Weights of a small mixture-of-experts language model, trained from scratch on English Wikipedia.
Size: 8 layers, width 192, 33.3M parameters.
Experts: 128 SwiGLU neurons an expert, 1 pick a token, a sigmoid router.
Training: a variant of SOAP for the experts, 4343 steps.
Below are experts of layer 2 (counted from 0) of a mixture-of-experts language model. Rows are named router (the router's row for the expert), gate (a neuron's input weights, with its number), up (a neuron's input weights, with its number), down (a neuron's output weights, with its number) and show model dimensions 0-191. Each number is 128 + 32 x the weight over its row's rms, rounded and kept within 0 to 255. Numbers have three digits each.
After each expert's rows: a language model's description of what the expert responds to. This comes from a sample of Wikipedia text that the model never trained on.

# expert 30
router:125154097102078095166146122178115118156133131121126143123107068182127090117124100074158107121088159167174127156131035106136132131102144084184027142117122101124123160082126141097093146108133137149106105096124179140069059173135145163135166081077121075081147130151175069117116117128137088161153116096087123154140123169081147129119121161129135160139137145102176045179106103210140079064119115110157179112075129124101131162150091170098139140167162131119131135125126125098140052053121139091047090087129121121103123144082122090104150097146158103133152115115101123157156095120128147166
gate18:117152151180159126200113142095033132144083107121059145127122105126132145121124110146134124087073101118150097120098118135204111129124114088156088157163153108119117108055124134121167150122091114081105155187085126058118113146121096183144144167136098098130088095090168128138122165152080111169059086138142084083096143102152136105125160099176110114107122130146122162133176121152115114089179101106063083150083129070175143160133099182119173087128216148126114142173084180164159142180138094139132133110095159189100158128091155113116101131185119140131103130126106086118161138167139080190
up18:146145104094173174104181157137140118120159096149149107173108151145101181135102081145117133130155209138141113088135145151045097141106188160138124142105098099069106167107138144151139150110146120160112082068131088187148133181094188144131085096115138146170134154123106150148122077136137124146151126165145131129104148114137136178138130129090120081151141127135160063118147172096175156160153114134100108108166124091131186132090106076176126132127069124149148133082111099148056147096127101162084168121183118127154143130107079115171058091098102163142108059068161193136098074166139210062
down18:140170138107147135110132108143118056162074130118135119178185098123068156100093135147155187078203114117114151099141149062132153118143109096154138087088125144124175117113123073093113121135111136134149097138132140090134080087089118163126155164117180161070105045102178129098123173116057124143140111168096158158157181116137086082096145150077113133096145161108086157108166136107135097097074117124141141094148146094157151111150111139128108086176195166188131092138059112075130115145134098089094094094071200133122093115109131133177096162116106132056168148113129109119139178149099200121
Single capital letters. Single capital letters inside abbreviations, initials and Roman numerals, such as S in U.S., V in CVW, M. Jackson.

# expert 5
router:099126144123131012146096099153083136150145090085104133142126147191151131084143122156143163079136125141120097139135111078119084182087169164146082147164134149130115119080096121104091128142187130158081064121143111114142122148109096086120109160112158146162138142127115085129154184054161142143059102159129129079085131098194182134134141149110152104101118185127172141091150073177136097136117136109184111167155157137134140154124133162114120081169157103119126163141121099160146105075161229101141100148179132076162169062115146075108164110135076128069108148128123133081139072097143100151
gate0:133094102133180106041149131127173212140150076086127105104177154084121145131136207179152106162105155117102146093137143075109195124116106136110106193111087135139171156044130127154135143084170076150166107163161109189144149110128110129126136187140109133158089141127119208128119125080154110148132122113123133099130145091132162137136145131181112091105071079126117111086150159050099169161122102185154121069104135130137106125124194132177109118152121132121145106110163116131144141106049108124115141122100111081114129079070121107185129104127122099076157126184185115156139132080185122099
up0:097113131171104184140126114188108190173147118136153069091160131126147054158203202141112089093115092126123108150133120109092148106093142098118112193162137121105125106174089108153115195090132164140210122169093156161153099099123123133139075134127144175139119171139143201101097148137097094163089116086063097193166124105100167110130174100146094143123104143100119076122160157128088131160077115115167091143120158189095157120143094118129120144165144150106131112133177116110096154106061095182103135220118129087102184128115141141126086155077171128143112118138168104078096110102104141151
down0:082134141109067194116198184118161079119085144150178141215149127159123115130133063121136169129169100139097125120080099121127156170086093083140147122083170103108133105038130135113122134135103136130169139165228164170124126102060132114099118088137128116140167132099161086132138170068128155052165100136123158134135115160150141147137112130074045141151159162172170116106203121114170110113143120094051149121136163153149145123144107157184075097129122147143101102110126125108148130083098149088111146106116148137127109135149125146130120132159134134117122131158123065044154124198166097134
Table header names. Capitalized first words of names and labels in tables, award and results lists, such as Best, Gold, Silver, Total.

# expert 23
router:108131173158163115133062160137150147142130109062156129118194166135075137113116145191088117142030115089148145173114111111121143153046129082102099085151160076148063175092140198134113138156160097130084093120191125131124103185125119132110160069093158104179111158158153117099120154100112091198153068125157112086085107126142113128136117147171117103101116080139151110140159099150109045098047136115123127153070131172112092145130104153145124077107114081141109107136118135097148127125108160142135104127136081097190114100099061171117150104117088126092094162174137100092124126154176141116
gate3:111205131191123163129106107099167144103092087137144188091146137158127196159075183143071157154096158103137104132118207111119152096073184117159046133173116106126129128164140169140117144151138164099120092100036132088121132185124070064081060160122136152128113122129098091128135183112145129110120167132087166132181118138191121061139132148141093125142056107154071089122086143136141062133139129133116134125071147185101108154095160130106162123143124120170147079132116085130163120108123130108093161094140131146130088135110103120119121171129091133129106073160131129085154073127190112149
up3:172096135110116097171118145138183186191119121124029065143128085128168043124125091134146108103165114151053114118169143120130139160127148100136149133078115093163142112105118094133149139122126108150140191159114103120126090091136161166113165049112082089160138133147166132136142091116119150098125119157148105092100136127122197155114112072135160172122154147104139123118108109150170095089116112120156121167150171134118132074155129135137130125139151126159112156104124144096104095184083174149135140097092165167077230123184160167117122135101119158112146202090104145124069144142041194066
down3:149137082139095129160123152102070063096072209152102143125079160143138136122137095131139118141115154107125093091142130007149089108171144133213098092122096051120160078085141092153144131094117151110085118127154099173106122145101126097104169128189095156168155094130077129098164142134100122109170175119092140082153119134146126081151152087153152102146083154160133142060119140145114137151126165147129146046139142157083136141111126113125038103144169194144152125138149125084117127117129146077167118136131156120084154109092122070133130145084145172090103173077138093173175115083156154125
Census prose, sentence ends. Census words like population, households, density, plus periods and the after line starts, and minor-planet terms like Spacewatch, MPC.

# expert 2
router:121072076105079138133155147130126183116074085108185154134147082073134107113182144087148107118028072176167078080181140114119153050127141153110102134120106143169115112099072173094110120145166135159134115145162123160157148103087172115100122134066134135135119115122141152114131104132091126159045095147184060126094148090192138114161178150154156143113148141059144144154069129113108146143112167110142146177103155078078143148149104127124107128102102114172147113155155108123124122109143149150087156170128076135126152149200156102162116131134070180133071117128141146087182118114137185075
gate1:104215108146173113124164140211079132191098094200032062106154153188144138119147123141120131160123110063054137126173067121093109118124115082097132130129180128092090167113084132080168075130142076124088128136130148166150138104086089197089126111146139126141131081161097087146144128093147141123139135149074100091086137120140109129138107171106110095131097184097116145094157081079147132160110141142136111103067151104140099111099103149108155097111142100085080091121076159110096097135111153167137114130107142155183130170119180137184127132092128140139128115101126158111130107137045173106
up1:110105143172064136146134121077126073099109111121125132108123109130117174178178084177098141114114128097082135131084183149131150107149085125081108164121127137094116147151141126046176172106144196151142197119124121131124200151119149150102090166089074098152177095144179128152141186147140096142168160150068151080139153157111162124165108196186117150126115143113149073119190128129090118112143111092160106160142115104164147184070153132123153066164160130087145152131097139110134113176114155153140081128139129115112139108119138163137118178138135087166049109091175143077143190143039096104
down1:127110098119096110143164177138119087118105137157129087071062159150109134117118083149094123163165113154099113140158184108188181187102099157059162156190109107121106115122115107109120130100142083101193130132125119195085165088105146135105136146148125128100133074151097165112126132060189151133150143135082099127153096081142117118156107141163171165143140126113147135057067137117111110105147120162154192134118083103083133083138096145144145219084102136150066148095085124087120162141096125070124139138074156112117187142126167141137104085159162071155151057068126186152156136158174123140
Music release vocabulary. Music words in album and song articles and liner-note credits, such as album, song, band, lead or backing vocals.

# expert 20
router:102100098171149090160119104144139171097100087147128145106129112181116089107182045169179160117101149163187164102111086111143091070109110137122140128127121130139136135108087145154067133092091092088131091086121189116147152085123116138116121144110137160123098143161164140125160163107125116183089110135092160096129101169188154128182171132205177136164092132036128129138124087141139108116147095131111132167126099183080091074129139144110120128115167099151102077154074216109118144087142087106161068091134134113198133105118084167155182090063086102131102140141132128138129143072142078165
gate2:139144131118117216084117115176096091138062208189110150146135062166143147087156101124133148114102182141119143127151154133120123131137079111103166124144109130122128135125078108109109100078166112163129110083124117094142143158075088132078128090101081133141143159182141139107095097056176080072187149094157134110148151120113104121093157143145180137178120126084147143114039128106158132117127149173139106115103162112192057172145168089069130076111106131113129136199191163115134151137113123120175138109116120055118120116126172113073085125083134093087079155134101153131061100137146154127
up2:139110089146137066170128143093107145104156093087129135067099182104145050150132168143112114102143077159150095109095108085153130133094165146160069155103122116120135092093142139137132142196097167105134135171131189134093144096190146153178090162099138142124108086073140073150187131169140134165085094114119110120122103131145117135150101128100072167101110109166135125174202164110109132140104137083154170130119076143073118138107098124198136146197149088159107097082113120073085116144134116124098094145171187191105092153152036084156184143111082167110124111148160109110167125128089087131
down2:225092125070114087156098107165090146106132099133120131089066101127179106103109155162112135204135127156151106089176100090150088068134118153082151184124119092151162105111053048114136140140132090113136109115081179087107099165105139122137126134106156124121128140125074131080127143096147123186141135181157155074128159128159111090094151127110143146102134143143100181141149171095121098141093084163116116171113133129188062070142095143131186124062137108119168176162184109115088141132176120168132164068107147139151126090064127093072159094098104132089115113159132122075133095129161106163
Line-start list markers. Pipe or hyphen opening a new table row or list line, after headings like Roles or Seeds and in filmographies.

# expert 8
router:112095158181156138117104141093062198120088152142137134088120097167142156139153103115107177121096089121166116164127087109114121139112170172137101103081143116089080084134095157165137161141160117083130131155186134150112128137145067134151156092093102138159106114109127126164167179135107122147121053137128117141151082134154120166184079129154134144172096115138119190183143118181124122141062160151142116110128161143076122197126092133108142128155154070198059118168110141092186122135102122165095093150098144159077164161153087192129104148180197117129064068164093104139139127056116159083
gate4:075200136200167193159106098137162097100135148131163095110141147120096132134136186174137148111141194110100113152133138145193151167103139143087093121152112154158119135147168154120153148147094096123136115134186188142095086134127147076119121081136097154063145176102101062098183167106073101097184105175136145168143141123117110076164087076161051172158115147160143162131110148084137121140135135141133129164184117167102182115068119107087105108095108114105186157151135156129105099085066156097151099087098086123130127173157160124110112164098110108094101171155115107061157112106126182092
up4:136130140180130148159139089174079174143177130076204128173168090113176125177105106127048171073154090149126146114141154139123088147122112113154158082161124080098119136113151123106134135150124138137140076150095147141073130074166187120145203155158140113164089107105138075123111110133104180118140097156108090108112141139121111136152088165080082123158153194128133154110159166094122126122142121127057095200121144133119098201116124146100153152172163141105131149157182157117154154089107207130155117122151155152099127125161096104114132116171068115161130233120147163075153057158149144096
down4:120085098126176134102093137157080136111107131113089147152127129153159116066119129130166133112063131102132096130168133138072144085139065125153100101156144125147144180122134106119177097103103140097100102135074089131080148102122184124135125180124074067091136131125114125104109149172120177128156148164130164154122158105090162081150088147121112090155142093117067174105202172097145116174125109064122161112100118104095141073135117129139193133150106142126136231085167072135106164140135120166162076153164058154119101125137114148117141166123167135168223071158178122093092164145132063170
Title-line breaks, taxonomy. Line breaks after = Title = headings, and taxonomy or short-description words in species entries, such as Animalia, Insecta, beetle, fish.

# expert 22
router:172130113148146089188116105196096128130149137107090196101149140154152102036128098107125088148132121107171089171175145084105073086105189151110097152115077091207120125139109125135105136113104144094120115104173186109107118155113092120118071122101166117103049124091126068167138179117104130076062109065120101090115091064154118127128184119170083101115066105141157155117118108136107120113129125142132140121185120159096158173129165131106139144123094123069118109182090126148098072126110179124166130104124079147118147160164149099099123108122172163106089137138089129086085137063083108085
gate4:164107073130139080149151110162138084067125125102055085129095080142131153103152128095176132084073136119112088142117108127124189125171116154074197158105099118124152123103135111181075119080131110108085155162102120154162107148134112152151114157124124149158148147154194134131123122115134151179123204102121109190181128126106093155131102145110132130183124095108147126170159112150123060132139202083151126089122128161223083103087118083121204156154153113097045145098133129129077175109123116091125113192100194141087129086139108136105126126082123148163141091145133146162053125133120126177
up4:131070106164102168105135127103122138166121110164190139126134146097125103123133121128085117197106105119168117083140158108130095124120129051093104096178105091128111128129123136060195138198147156170165166182163099077111132099103136094095120127085095089130164095100117055104152140139130130082115134119044116128086067110147129095141119110050120140096081156183098103096181126109127107140169069200108144218109143063099172183122119163097119112101090156159137133154127140123120133128172126137100171122080133134140169179095127109168137120119182099133144140102063133142171090140125120080
down4:118169098204159127144122151170124151149090075105125148157252097112127115095135167095128107112123139187143060116164087149129087110148159171176156131060080164147112173137135110105123124091060132139168114097138141088124106154128129146126088124145127152140051140083076104091199176081143194120102146136132169136112089146135164188100108175129169101147099137030071153138123117108143133146088151127127123146126167115123091137114153141086104130115148189095118144122173094155084150116127143127136116075060117136175128162132113136117114165154062132166088075115092157127118146103140124086
Digits in numbers. Single digits forming numbers in tables, scores, totals, years and statistics, such as 1, 2, 3, 0.

# expert 29
router:056117137165156154120105142114119093135142119145103151086159069174096095160098112110176164156103175094182110114207143103184123167132163058115036175141085143097156101125087137085149119130112162107130095139173080091110122194094140114060145119108092126105110152104179095084108150101130146080106131153141089104158164098158103120170110100164177177119089180081157124158093160132169057134112123102110095133110102199166142165134107127151110138097109169091134115117127139118183092114094064145117114105096059171149161145093094137137155102188100127111134114104126096078158114131133164160
gate1:116133119131143113074154146135140170165121136109170106092085160148070118165066142105155163107170141127066169057118113099131062086097096020122119064149072115093117134095153174153091164095172053134178126126141136135192166140164134111147142160134166079158110147132132147175150153134111109114134086150064085142134091171114172128091096151169144191132059145157112147145116194147142094142079176168170178171085108089128095127123131063078168147157134090153090144096126126132145122109111109164173107124120085151096146127103107167172100159132118105106151128106139123107118128077143111104
up1:146105164154130157125126106092114111115153112127144112165188092125088108099172155102134116174111121131124085136139109128124158142130178198174123170069142166128146111167093071073122081178093114139132129160119081159175032051100095103139169158106137092109146127135150173116153133085142118129073114160128149101138171102104078172175142124097135108120187167140114179099103100046074116115139117083085131095173106198123162084183101171148117147152090122157173108098096100128178118116149161116148100117101132099160155036188126146140192113146105136155126176126136155128135081158115088111
down1:102114160118156157171146145154089105156073088109154137149144159173169118136162129144147132102183133116105164115113098065090115150089153100126152112143100141097170193129167172130110177145084156123146145171162132134130157158181196085082147130168139161090086148119130178084125143155177164110118137163185151077158091109080084132091174177133106154108165164136149154094138107158110151113146170187180095136137135133135123128168104127196131190080145101123114090166084151091138148132140098088134126103188111108126198097130139102153211073123079175136090036135099138067152129136127161106
Hyphens and word fragments. Hyphens inside compounds and codes, such as GT-R, Pan-American and ISBN parts, plus digits and non-Latin script fragments.

# expert 1
router:096147167141113111121179114146104105067105106115143147128174121155145116105082129123156188165121137172119170107162101120113140118153077188133119118128151059115141144163086067083106139054154149114103111094111083148111153187127108142132188105096139091087146157129195114155115173124095172135120123106105179112147092093148130087139179094126114151120153195158159110126185062215101114081130131117124135141158151126126141160169111130145119093172178189146123141170108099121105081085171134113089107140083138134110033103131094133166181161116157142103137184087085135113130094151110216080
gate1:140062151118107113132114120181126100126135093117103098140141082167104117113109088062135032139120173105107093140102146144158089116177125139127108122131157124082171090160114090135115121135153236151098104142131143159115120135175156185143114104130156059158146156149121162140163071140182138120169103150120186138212139152117121134168091128153139133082153080086157148099130124116139105132182082148147178140160148125138075126176120140132142145189110080158134161128081198165172163125135169125134164180153145169217128181164152123160197137077129120126163097143109077143163106139122172144
up1:098110129133141105174132180177100146166154114112121148076130150083072117102092085094110159125125112085130087046133159159117177126135068151063122114127137133083166136187094150128123115130111206129083140170146146127141087117167037150139087127159097091089191152152150207143127145166171156073110118194149089129189109129121135076088123090126191125122125105070142126157094154179138159137175104155120152142156106125125126191139095117139126159079124149161109105119064142103144209120127107112138161142133086182191135151146130099101151144066112136118133101139141126120125133101176110192
down1:153205151083098163159091110077106159172141148103090092109074127187095151137103150130160125151145160096179149075138132179099145141219100091109146141158118130172177141141170135134140169160145146102165100142135160190104158124093123155156137080127160090134125104170151133106088118160108101139120067101116127139067178152069124149079138145061160137111109112162115140102139123159107150129087113068117093138193116107076138147078179206094132115193129104151130173172175141137103098117126110172128089122113087159115142108160155158094131134117183107063056103104153143112122123114109151200
Gendered nouns, short pieces. Words for people such as Men, Women, men, people, the pronoun I, and short pieces like O, ou, u inside names.

# expert 19
router:114116122145129081159149178184101110089094060124163150080124111162091156115141098144131168164193151160146158099120089092142130160058148094116056165123052117115131086158112154119127157091144113110171048126152187139073151136083092108097131105095124129135082173097139095089094208097137088148120113150148109125136140080125089089119130055142154140100198144132164105132166094149177177091124092052132139160137145097127146140168091155163153143126065139124150158106122157140098163102141088137109159164152136132130110080114116135099134086143176191084137141078146127100133118079122206108
gate2:145200132129160123142201156123078136111122117108135099190184097167144141141179131118087093136102086160088100083181101091123105108128153152119092176123138111140143176154115114117104102103083078165153140101141129101161122123078110130105124183069188121136180200191168135133161162109125165138123135101131090063173127094176133160082137136169126141107054072146189178120095100137094145184095097128109095130090124102151142129105157159164106138168157141100115155090196093077133173150118134104105123113192095107056124126132148127154104194107106089138141164116140101197143171137112121156
up2:138120156091158027070116139163176176165142098065115121149101129167110145143135145099100100113110097127134119061153108117112134108115089118084098107082088119099115170157112172152147129153106158146151102128137060143139094153131147110091133164063166070126130148086135152146158184107137174085137097087155146141182097140109060155145094160108124208112148163144119081063104112117050084127134163171123149173151189114104066090086139092181141148122133157088128153135114146123185156105134165131103095152150147139104090106157192121112151127118093098180129128138159059166127151140135198145
down2:110149122101081062114063101141132115140160093179137119146107135128102136157148185147126172164069150177109097169141132147103118126114137168095156116139163130170200133147120137156156118214119160176192103112118133161128140102063160150092092135069156099094104138102116130156127101107130158104060127097165164143135117117137119102176133133105102077144173184180091124168129140153197147147148140089156151091157084075088129055183134156113113110169189146166142169096110147101078157183143146151042123094146129090163137122122169133054116109143143107136112150105133083133100172135168152185
Mid-word pieces of foreign names. Short letter groups inside unusual or foreign proper names, especially the second piece after a capital, such as ic in Nicolas, ucc, ff, ç.

# expert 14
router:167105142160136129084096114107106218123127105140194139131125102203141100090135111104126138191128112121147130177141074110142104099145096130175082130131154125139142097104142158155068137152141137175130176156182147105160099067177085084167075104148107100095119116138217121184159127148171083037167149128141095104151096114136135113182135069166166164140138127119147162120122098140128116165118154175132157095117131096083177135211147133134134139119062090188165178191147134115153119136111122173127115107186172126105120143163068154103148136117125129166092104065118117113114090113123177098
gate2:165112106113142160117145136117075143118117152118155151144052114132134152184116126144102119167145188081151137092094090201142157109090145155116120148084161141118129104091122111140095141115133097136057141152110110111181160142150098077176140115075140072140096089145138079141156186088102196168178118139152114131120110159127101065112080060091211118103125121089136166113140149167164103150118204134127153121142123143126120127165138129096166150084149149193124116136123237198161107173140126126161113070097127139176093163166106128101138129193135146092087147175167070160109130100147133099
up2:135099057115167159144137113140039123107107112143144153142055099135105115162087109127087105160178171144125151127162097205174137119111124106109110116113177144123112105093127138111089157144092104130089151126094156101187149136145148088113133127053163066155133106122152140184114125093117207148141117174143130125124146178087120125136096109128162109120212098057117104126110139196123142190118162125132142151156101140133139135142102132092155163134119124184146133153145155201179117161091090087199104117097136189114054137214115072124146175169121105092127135208155130130098139114124117141
down2:084099175213148088160116111143116124144108123174103066159146112115136141152129092143117100123135112140132134134128137113119083108179118154047165153170111144124119138105181132127170061110063160129140154119067120153152080120133096111168105198110141082107150140131113168165117100151156159152119144103077120103153092169145095216132141109114084180083144094136108170148162151188123147118120133134104050149136156178164167103139124119186177148086133146116124094113082118056092151154172116074183128122110113142174089078095122103192134162066161144136119129128099083149132127104093104045
Infobox colons, separators. Colons, dashes and slashes after infobox field names or year ranges, such as Genre:, Order:, 2012–:, and born/died.

# expert 10
router:125084094164158126145112053150091197083114089162141139171119158185114102155190111105108127128102114130142131131101121109147132145147104126127120145122142099145123173124135123154125134160128117119086079131146093132146127134186127056128158177139107071113112153144123150177168242156127111080110111077084133107138081147180103124142106133201157138194100129124143143181118140133066089165155123132121119167122152121050074123141145163147145120181168121174113142195108079127120141134180126104174093181078099123160162095192148091175091085149107127129139107133087109110124110065148040107
gate1:151118122109154129076107099099159202149126094108126091150184115112142132151092099128177181204107148103116144132118157110097090108219139152138156154103127126073087125100073115111104187115162175141103084094182130151113135076109107092120149094073128106141166168125129153082067114127165133064111116157159074147148097144141158176135138087125138091107154202135151147149146151125132118183092149156114099123146119079167119146149096124131163074078112132110147160141156097174122093083180170157107091175154130198115152125154152068134118121149170181119081149127071181109184144126182172092
up1:157109089126171115087123084146149145089158114091095171175168081127131088143146109141201103154124152122151060138113163130080117112175100126104166128080094104108128147092099133123098136105168167149116124112132169134119149115163110124174150112113159126168101101117149189073075034152098143074040153151131089158123125113122123153056202111115041121131176157120141135148096134126146104176089136137122141120150110082112141094080137083100148122167134068135107174151099115196143111091115144123092110112135161165093165096126142161194072172136120178116109124166142057122156168104106188113
down1:097122112164089152130170133167133095091115145127097165120072160153111112184117113168127128094063138115108099127133129181144105114110106085163095106142091098161106124218114068161202104122134146127117094171109112146135087105145127179182075163078126164130096125098091143139139125106185129137080089127114126170131116152106135073151058203147068144107162081154132096133125062122096082132153127139097152064104101105155130124082151067168175070130081180142092130096127115124098067095118153168108118111061140071169133103151119109115174115159112095098089174153152178106093125172134129110
Table column separators. Pipe characters separating cells in wiki tables, mostly after a blank or empty cell, in election results, filmographies and standings.

# expert 31
router:144150147102107102166171129104123163102046136131166137107132088122121139137124181127135130134175137108162117102099128109147195118140157105166125102124095129113183098136086157106025153174137107171102132105143127146128109079203167147129170098130142109057100124170170110129099143126088104078093120103145104128154128097095165161178104157164155161206129132163174080161139180154158130150143169163120156092112162196110107122185117143124135104127091130089134162096160171107132095128147082202053103099143108137116113097097037192159174128097091174122137143183112146125079163139104115142
gate4:167187155097181100160139108114102068168092145120130132145079142144104125121126104137142145087166102152111120058138105171112144088155125133115165155150147114147143135061158089193072105127074146090089084133113104126097138098186098108149087123114136143144141114145106098168175072033173093113179153131148151109084202120142146115125140079064140121128147073100128112128172136176105119155073138171115149113093126128111117127218155170143165156114178143131218119100114166141094101120052131147138082136102091084106060160116128137125113069170164142153152181124141131115094104102143126137
up4:184199097120148107179123097133120090146150165135161135138062144110149104144123098116106149090162113130116186086094106148105133132116137167065171153157133139178095084118143104198092128118116114113100100134143112128133173102157116111150117116109142141126153213124106085107136041037122113111151163112100137115071189111129169126167108091126155094133182112135162168132125133143113134163045139158142148108126139086145150118180157142156161123083165163061228098101135137086089103063050128142105130157113124062109104170111164132120131113124131171113152178120100111157151075101173094127
down4:141117111143094136138105158062132108115130129191139118107136131102128094143134124177167113107118066072097190178107098208101119130126108148123164080150117160144092100159173179135085090070114126137129135094165140117159144148128122088160112125131097159110154089127172161122077136152097098075090210105066130172165069171054149137147101132133093111136146147100149107202131112102169105169057193118141116170083106090112136064181161072133123092114124103169120136163173101124146111131154177143090158140146125110096078136119168104176158071128143168143156088140141068120087166095135109144
Space before numbers. A lone space token right before a number, date, or currency sign, as in in 1994, Died: 4 August, $126.

# expert 18
router:118078127110104082119160097148162122125121122134200171063118139132093051122160178140174143139121148145130174152116023141130227151092145075186138106156141122139163106126125135139074126106124113137099136140104107099166088111111215109144155133158179062154133202168167142070136157151133060124126107137161161066141071118141152097182140088131109158157050114124167089143141148149134108115137150144128128072128125125059119089138128124176119112133161133188136134163096104061142116130119127110084135154134145130159118096094099121112157082052128124116138116126143073135123150116178102150
gate2:160110127107188086132122135205124123164082047171158078152198096118117148183155126144139126174153083094150023153096114106114133124087167131165129138120139108115169104134114126143152157128172116152122118133123149130098130188117142147125150178148112146089109061119135099109107130126146120087172121145091126131076084110160112104148123174164143064131130085075222133091079142145128177080122079127121096116145116106115117122122144114124164105204115133086055137122086148157190135154074140122160145134119107098085129085071127112125118111191202136135075083143153114123158143103082135075
up2:124167108154095156124115163138123116123174143112166160113060170137118184067133180179119071147107125101073182128156152159172120098101134095094112150179181181136100149124115172107157143151109095143150067086104186160158169154141184126107155135128162125138131165153181155126103094112140089145151074164124093093139126170101113052130112139156171092148094181125056133132134145132095153133156106117159158145133057116134100108089176136096099128115096157089112185109148078150040140144098103106130101102168069160182126141123186117206123136124130084120138122126138147100193168149179134153
down2:119180081194121119133143227129147076104133104109118103116127131156185168091086145173142145142145179089088108101102196158132120117105120132097094149144090107080116158077122129096140145162134142159199147090133196123117102178110120089124083102171125134124140135167196123146166108110119115163108100118159147130085228161119055144149085126101183133090093154131073111173123158092123141135126113154165122127087171121163073075101180093119074163120137117150112137135118092106094134113113183112141110113140127086183099172122121200169173058074115129128143156095118112126150140136169151140
Clause-ending punctuation. Commas, periods, semicolons and quote-punctuation clusters ending clauses or sentences, such as ; however, ". or ),.

# expert 11
router:155066148129167120126188208101155120128126137130161167120107114167087100117130145191150079126167108133150167083113133084147101114154183117141096105113119132148136157129105121105135153155144096145130174071132149093087142130090106067137161133088144109100079097172129183083174176107089177030083089128140109135105195151096124105163163107240091069164198208106156138114156138108165124153082152184150146119101152144125138196146098129146108184109136128103146144117127126123169109112122089175126173109113087148179155105147119140142156119076148109126087092122141107120147128150091100154
gate0:149152139145145137149110140086089151129167124182147137121075118134138121054191143171228140132187052126135083100106103163114128073132169183099102178102082112093115122145061113125091119064104140122106134097186184180090118086139136114135120141075147115121138112087121120114105149038140137169059152112134170101158087161143131114100167138145156104132096075129139114118125169137141133170138146161173122126156111193094169122109130145125150065168136149142127134184145067157151120189116157098141146112098132130141215118143140127174076134099178169119129073144099145130096153129112106179
up0:102131109117127138147136168126145148167123075162156150143103127126160149080210120149233111107150068172089108140094141149110126078185165141083080124133086094082144141117097136104116103118106173152130145109178079175089161099115156137109126148113118141136101114127121130111131186086149124164099154120130174090156101148143110122135186181183134121069086065107152120129125159090111132103145092143173136151167121188133165108123115173141127110151111170132108126177090069166153148217068137103113139192108123153142212117152158056148101092079188129094140104152127134096066150124096110148
down0:121153129165110143122140168169175150107159093131158146170180117148122119154138118150128118104148170154127135052194068146142123114118137123166133133094092140130085146172140129115145118066152168160103183197107152156114120140185132129166103156139131113120102102227119133071056140185101128162140146148081184136113166146132218080117106156105180089158127192171126170128148131133110143128130192118140098155113113103082110105139117117107157166134122124111160185140090126131161116093148114110056048120112115130131149091160057094118196153132099102150172100085112106094142116059074136091
Year digits. Second or third digit of four-digit years in dates, such as the 0 in 2010 or the 9 in 1972.

# expert 17
router:052120127115093060138109175129132157119137147172127143131124157123103124091142165126120134108172123109165180113143098141118119088115185139110134133111113084143145127123149167117073141146160102121146161085124127137156099121058137065093193100127185093085088158110096106094130155096138116079140116095175127158145046144119161175138078152146220139142194139103178107129087112110099117110165124122130131068108171185116192178128132157159079109108150102128099149189109137100171039095127190155060156087121144097176110159115122107160146109097129116144143107158130081124092174143186093089
gate3:110140168101128155099151136140124130164133103117082142088139101129116099135096179160105162099142191120129163122192146135134124145120127174113130037135078176130114149162100162066115132111126123168184182134065177165125212180144153169110147138114115103133149094144163146186131087149088090164114157089175109094104141124156094100188105136076106138097143129086167113142119119115168154162092211077077110161125100099122149168047089102092112158194126103190119144133123069125127159116113139168109118140145137125158166102085111152099164064148166154102098118138062142124134153093140064150
up3:129092083111145144106140122150129153075123133125084145088230100124108094153106140151091122124131206112121064084182099153092087109178166155148109125171095182128181141149083163101115114131157153127131190096139107166119125186129154080084144105085088152145105064189163162135138172120078112135128177131153104118116092144128140104135179137110130132130132120100175139179152110103116168106134127078115168168064112132098142094153131120057124167140106117144087066151137083123093088134128112167116152107098061129171152112108148161087083075187148090159145133098143152089134056091086075103
down3:169140114128094158169107126122136112131124157135088120165156098086158107120157099192115149139153155134155182094108144108102129136048219105084107130179122156113133162130137168123164123120136195130112099130111100110166103137127124178104128114180085142131159094069130149177146132110132161086070169063147104094177116151109132131086121152182151094139131134193145122151092139097125136175052076161190116123128175101123112125110086158152143126109060162086172084158068126119105175198089124108113161159111156136087133221150188128171090160153144116138158134144116051112124106122090098139
Inner number digits. Digits inside long numbers, decimals and ISBNs in statistics and tables, such as 154.2, 23,462,518, 4.73 sq mi.

# expert 25
router:090161113130114125116171126136146110055079100143193127128117150126090145151155166122135189093130161099173133151114130085182080158087126126141086082151151089125124073117077138117109130122128133113145058055136122073006054130136082158096158115103122110119109111188144128085138148173117163182115122119155175084071130109134080137168085115145148157147112088145165163163130124120115175124128125162148163132184121160143134104162097082228104166166155164169136104141155127130143094114173122144057148146100162107134120132163093120134180119070142132109108122074110082099116105101105115144
gate2:051183134157112138120169144085096131145090155144097118093145137119117172190130130140151040139141140104125096109102122140142137131149141114115121136177111105165130153133127142155085127090128134162056110139118109117110138167137102175119129088135131148091119086093155141141153084123140139104123093107160173122111104119108137107079151093114164130137046141162115110160097194099149106081128118191140114133102199135114137132138154106161160167083139050086080118062077119116151167218186122170137124094087142073164168141155128089155099130138037173102122104115120046150176175115206134122
up2:118100077125110145158098122192127092117092110155170146157142127082114129114126169099099105123085125097142181101175104131124100146175119201113168103093184127085185089129136105105144155118056136128123169134090142101140063069100145117162096139113131156163128109141098121144133151153127117136170136129122103100131129139153107122152135118116063129132115192100082159175162124178076162137125099087107125153141166134129165093119153102153128148120228067133135072113053170153151105074096133093114130146164105098091142118174147187111159096162207152093199131082095163113146163055100160185
down2:159116154166094045070108092176110157101195180143118080122088131144175065136135136139114058063142134100153194122142105068108137147152129120080136141079096155125110161128139099117115126130115128189167127152125159114118114085122138113134112166095181173135118082111124080112151110166173124122111165144166099082100111112121079103088109093130145124100123159157149095148138123126108159147128116122085129145119087141053134091151079099132126138168053158186157123141098104161116146087077196145128029121159169121105107118090063121121139161123191091167114099085139134103182174112076107115
Word-piece endings and adjectives. Middle or final pieces of ordinary English words, such as def-or-estation, enc-ore, rep-el, plus adjectives like young, own, other.